config.yaml
n_layer: 12
d_model: 192
n_experts: 32
experts_per_token: 2
d_expert: 224
d_shared_expert: 0
activation: "squared_relu"
moe_layers: [0, 1, 2, 3, 4, 5, 6, 7, 8, 9, 10, 11]
router_score: "softmax"
normalize_top_k: true
routed_scale: 1.0
balance_loss: 0.00236
balance_bias: false
router_z_loss: 0.0001
init_std_router: 0.0276
lr_router: 0.000441
vocab_size: 4096
norm: "layernorm"
norm_eps: 1e-05
tie_embeddings: false
optimizer: "adamw"
lr: 0.0015
beta1: 0.95
beta2: 0.99
grad_clip: 1.0
batch_tokens: 32768
seq_len: 384
train_tokens: 373200000
steps: 11390
dataset: "wikipedia_en"
Below are experts of layer 8 (counted from 0) of a mixture-of-experts language model. Rows are named router (the router's row for the expert), up (a neuron's input weights, with its number), down (a neuron's output weights, with its number) and show model dimensions 48-95. Each number is 500 + 40 x the weight over its row's rms, rounded and kept within 0 to 999. Numbers have three digits each.
After each expert's rows: "comes before" lists some tokens at least twice as common just after its tokens as in all text. This comes from a sample of Wikipedia text that the model never trained on. Tokens count by the router's weight.

# expert 11
router:482474567516457513548536476462554432531528454473534481464497486515487521430482525496566505547552557525484524465505559558526460463467492546543500
up2:512469476524580480501379525483522506447406517533477534510523489479457486480537588488462471426536556458435471505501493469493421509534595477516486
down2:455472476509460464565451546499581509446528458519502596529469484548491522482474425489491498521510508458468466487451485442448502479422532532518490
up3:552523553583515506466546541490502457501478480491527494510437436526504519381500543535424502545543484589489560463572517513526528546504475440465492
down3:518485553526543502479442509504552500540487499549542534435480492442517486491569454512525479542506505485478469509500544555494572555467450434520493
up4:472432440507520442489455535453547473559513444465407451528568464547531509562487491463451434549499576522568474480469557541520505523466524522504456
down4:551503439522483545489490468469523512490516511530471615469531487482537504593547477524549438526476489558529502520502524513464519546451476467470459
comes before: " |", " |\n", ";", "\n", " (", ":"

# expert 31
router:492533510478451503510470522540599482457438459511592427475450515463481544457519536553556518573539487464528489530512480506529517434546589548541487
up0:456520412556502476471486524481491502538527452500524509501502529494428508500470567491530460554526563513494514497513488447520479485548528538517476
down0:484551536527512559523523438454431512515542499534472513430552491594472469496519451525533428477444491425515420481444474514540509503455546433544502
up1:488526461513467482514531497531551527602473484488566503540525508539530577396508479494560500425497475480463433540554504525466460553499527506543540
down1:567478560488527471472516534493511414454460494480479577508530534512455542491619493517506560493527489494500479504542498514503489490543471506456451
up2:458598546458556548533501504415510536528518525492540499592462536509539479560479518522484534482487504505542529533474469474544516483466529469506445
down2:521508525543521475589622456472462497571448495542489476443516503441488470539474566459524567483489461505499478524492535471564526476461463451534558
comes before: " |", " ", ";", " |\n", ":", "|---|---|---|---"

# expert 26
router:484466472529513464560488566515557504541507441508543442558444521433495528484502504507507548518559470475423504513533542485448516494539504531557463
up0:477450485564513455510565456458497466407465513507566457473524538498462508482460490513512535513478525454501508478566498525482501519554542473539497
down0:430545544497461530526519475482546497533527530493515502525563576597541482550499484532515542458515476487513532544496494518500532477557532538508432
up1:486512515438484482514494490477484494532565474496522472524433505488506480454585476531534510423480462510503518444480571473443426547478597449563483
down1:517535495475450497516492538497461543503518471517494493453451505449548436472470410475546498500452567472477572455509428494496531515564555505563494
up2:440455438444425466501450424508550532390514455520497510528512569483486514493485496516519511515587520569541550478525524508493454526552516552465431
down2:453501520489493522541547572516497507539510515501504521443544482493466547471452538424497494466479489544516551519509436521544503454555497577457536
comes before: " the", " a", " his", " an", " be", " her"

# expert 16
router:536473566533494476526490509473566408525490437457509476514484513417512514458481566557507492548573583526420457553516500497499523571534547537533482
up0:506530414523398490529520503496486573452496448443500500471530548494536571457542502482471530495499498507527527400555504525562471518579583542522458
down0:551431522493542545519524510513506529505540475510506524520460467528521529524480497514482477483446562514450471477543546415496501508535514510550484
up1:494450453529528429461532596503552471561488462503488465479456484494463520554521530458504499578480513579504521465527566537533585478494526493500485
down1:514531501479451417479464517507507482483463484545518549588492482504436414513589526515510506461558445483493481475579476472525466526502550482445523
up2:544446479578565469516437491455489499526534545476468476525473499506522461502500549430483532438576440533476503540466551465511604511553456506485438
down2:480485517446430493502516488535476551506443479557506506510485541559468558529523549549536512466512512481486495518510540504487493491455512403552524
comes before: " the", " a", " and", " which", " but", " \""

# expert 1
router:449589459482550505573544476514566505503497462519488409514416478501499580546491523500475466528561500475536482442520534536521519561502541529524447
up2:498578523591466423550506562457536545508531500465531494493567517493515548538471570509439550542512563466499473499486461546462497521421536514493411
down2:500511505434482420462503499411497474481585527468499420560514544467471495505488475475530518429555543536503481472470499523488484528500433496468514
up3:477441511571485453496554499436554539518503511483497482444489502563541555475570524509449534486464530518475451503492492539520488490480476457556581
down3:530455515488461494495533487550459547480538451542508571525489502547518506524531529497473485460528436484495512490507436466509531463541435502464530
up4:513493548532596479530504484512519444541492520507553417474454516557478498478524481502577532549485494514532435546498491569443501492535577476467499
down4:441422481554530454462535499550545603494584444506445489470497466557492514518512515508484497532521528467538462469529483487458476577531521443542507
comes before: "1", "0", "2", "3", "4", "5"

# expert 15
router:505523559517480495512520503547569480477486435511496426534453535583561507558501508493505467505491483508544484524553506515536489456530521550511515
up2:532446551513504472501431550503485526430547434504423449600465550547482484501482393508551536556507460602443432482507529439507471539574507455520506
down2:461464440500595479529475530538470497430507534514507461548534503577503478541476501514512465491533479537440438476463545517498428490507490502446519
up3:528491431517505494517471524496536461547573506466500469556535506447561476501487481494488475424477561539521471491554410536453482548507432542564453
down3:508553497552517447535511463482524581484502534469482449451488450510572482517547521568518487525516523492447451498418515492467512547537512445516560
up4:484502524546501437518501427547553595463552389486474488495502611482493464514457357520491543477498479515482515420588561499580463480555511502445522
down4:516507529464524533501512495464482437565546537509523478421516495421477494513516451557546450500521415503487436439565459522515517517489572487506543
comes before: ",", "0", ":", "–", "ing", "th"

# expert 17
router:438535550534492496521483476508566471483510439487501471486494551452544539457527532568462503481607529577477518503505549543544475472535565545552501
up2:452555534466501544543485502463500516418490487507541494503482501488504508434528427512421513531528481540571514491493462458491592501470511588490416
down2:484444507526402577479497455490475508531491461504501524535433453483555463525502473512523449459519522549462507499520475515550557566528493526527432
up3:588538490502549542567475539538480469410510493439449516530534520483512546445534454527536543518504518545494474478458431486488524526508570460486408
down3:538478476477551458504462492439463540494499566449492508450505532494466515535559483466574512467420550465435486483501573540491509512507509495448496
up4:445509447429458411532529527555511463492481443554477472562539506498544467451533441462485484523537500517485486547471488532506516459484497499505524
down4:506519475561540482505493468531531488489480471507510493507540547531540524527473496509502451514595524504455501551466554448542601570545527468564426
comes before: " ", " —", "–", " L", " S", " N"

# expert 9
router:529514479488597482559469481526554453492464446524525469516450512521498533441479489537520478507512561458454411529543478506526521466519524561545436
up2:520513502468533443499525489509488524481477470546484470516435514545425505530554507523519491461487458564424432480557519523549496422480592507508513
down2:492486495549453540540509424522482549500522500478500579502606507474577544409546466488470487555558564481479516495502506504491525476553486552456486
up3:546455434499496521506493516541516365468414517547516461496545488520527504512568521504525505468587552512502498499506565444536475482441554564519469
down3:464478524494441482543440503523398475524505526496484475465435424531424466462495461482452462499516492437492505588446543435481544472431462546527484
up4:504430575491506525485528441538515479578496503386501481549555581482566540468493534440507531584483502464516430485566541462470512472467476562505465
down4:508547469506433456567541517501500522422526531586478475483456516522627527449525545521514465546536519531495523494482507524457514543512488523426488
comes before: "|", "==", "-", "The", " The", " was"

# expert 4
router:501484520501531463554492493468525463521531421481475427503471518543496551459499472507508549528514530536504467506515552483546514521508552544556437
up2:458517478514483518546446452485501519515483437520469524559522586387498509517483528495563574450495511518388400425542534465501543501404547509513504
down2:477531438584455499465611528528456496492609528551460483442523449518444573463533522437507489493458552541575566486468534567517456431544456529473461
up3:484429453470528493526468444458522506482511471525473487512516541527476538531564497482524499603462560554510431517483442545511548476508503509532490
down3:548503456464480448446487501527497528500528537505548525494478378470518487555506497514505488394561446484469531509541546525474492442508524499500514
up4:503583504495559535490481499516481466527471431493522500490477477535496473488457521520512470515492558540521419529481540520573511504562593492583525
down4:546542574459514491538557517557482484538511511572406444532524519459461503531448436492495495474509387464508468493568481506499514576554505503507478
comes before: " of", ",", ".", " and", " in", ".\n\n"

# expert 13
router:525521567564476504546430519540584471487547477483482483528441592531476555531532459524540508531532501502517457497499502504463507501508557553531419
up2:477502509492543510566444549503507544472528430500564516569500499453500551484523471483537583539502536531551504479433510579536424526526470430507525
down2:523542461563548513502521523450513580581450484501524567488510500463533453529519496505560550536445462474485499466437492550499473489516581505415475
up3:496492452487531467529499493473511450492503517411431511571494458492441566455537535545480490480482504456512543487541477472467441529551521431504508
down3:512522424533551536509530487510533480552506451553607534415570513555502432550462604537506442433543444506504544500484450480517486477520457529428504
up4:551512502438528433515449514431580474459482445515471502526488515437453481491532489493494503454493606567461491428504557556451511514525452458478492
down4:501498491508516464474410503566485568474516444472480577472553378508482462460421492535507561494559469535499445471542468536576533543549462485502590
comes before: ",", ".", "ing", " and", " (", "–"

# expert 20
router:470444499459533440524440500533530491456552416526494455480470522504450488443496511565522543485543530506425484464497505514556534503496604494530465
up2:487491528464468406543530579592497489477517487418492473488466562526444519473539435487511511571451504491496430523514507514521448522458541505489491
down2:512457443491527500443511562400525575509515512498512500470474533529448558459574443611552438537504515498542537528522494567448548484498504523513516
up3:506458496514546466486572540437529449456546546472509471521526550457528557541525490489550534471501448514471430465514521477474529544538456491474429
down3:464464481550491484503528478506574533547492496462476475562511494509466433498567390489430555511519412507466528474447537486518459544640464569513557
up4:547457455498472541544452540491491467472503428491504542453519477486485506460480557481508389492519499521498562478589475509491509518490603495513583
down4:530437545511508519501501496469520445478501531546452537543584485446477442510412579443467433477466496452453514444516531570481490548502555467431536
comes before: " |", ",", "\n", " (", "'s", ";"

# expert 14
router:519535515551515423554453515476561485456468509524479430505494545532510531492504482464508580514547514457493433448491493485544497457525532581522447
up2:553516485499507537532471553515540450481526476529485472503409494491590527550469465484540475523469501468457526556544540504513469416507477552522487
down2:457516484458489426505486485530515487505536540492531442486540503444581414526476574538470565531463515512520455481500495515423482523485477533525527
up3:491524557511455526492535543475546461509525488572414450441479448538458520429520465530581517448516524490494477502516532555475502551533525556458476
down3:527463486533484504471560446513485543534504517464433593482527477530467438557548541445546414446613477479447498472469511533518449461510524486544544
up4:489496546520536419515563516500515452490515527505471475466471465489501476526483537461414500558468487468497440478601497484475520425524457564521444
down4:533555463516465578581414463447522499497483552562543525484498439529552470447462482536433530555493503519468472440465407463522492484531524524418484
comes before: " ", "|", "-", " |", "=", "."

# expert 24
router:497557519538479514611485496468586516489474481506504459459497490533505562484481495526501509534522522549486493439537486485564461485538571528557505
up2:507467506518506453569452530484501509456561445506480503523528548590508462518539504463432514490502462511385451522452419494482530506494453546495512
down2:499486472534501612529452494535470518509444532520562600507601502469509481468488485457474449536539476535503481497463444456534505529457468458485525
up3:519468544579504439484592541488532503477544480467496499444503524460452499475470482516448486508570524530556504508503522535562494563472560489575458
down3:464504481481516476486531521477530449512537556618519432515489523427486542542446467546486477482526488512471455514475545482540555509491483571493539
up4:507579531530613471520541480444493453480545494454464519544495486528427506493564536553497525424480483496395415486483507445453573527518480499521436
down4:434481548548538471495527522495502444558509505502481503437528501533478504390513461580511573482531547448419562494449538489491478462411507478443452
comes before: " |", "0", ".", "–", "5", "8"

# expert 27
router:455529518561552457526479518526515505547486406460515488520449626497487513397459482509452461501520539495511490490560537527533485518559544510495441
up2:471488449479504487480528566519537470527480442475506505488522501477488441478513550497505489455533480420523512477485588481477518497568496495511474
down2:524479497511515510509497552482565515498454437498498513511440517466511528419519437481492475539595468529520390535500494535467509493534496509488427
up3:468489532548514482539597504487500476490485429407506457533483460543513537416548552534555509480512535498505457478461535547625470540543549472480476
down3:448452501515541555470541445515518536507556516553466498472525489567469516447508494519551540500567472422453480470507491550554503512473473413439522
up4:453508482534464449566474540499489481459510554463480440514476524605522513450444467442507490537434488516478418605490545467498525533608477443490478
down4:479548551514541516604511539518435514448503498567523502512482539552470556515549507475448517490482544479517474498549514481520516473492538461510452
comes before: "1", "2", "9", "0", "8", "3"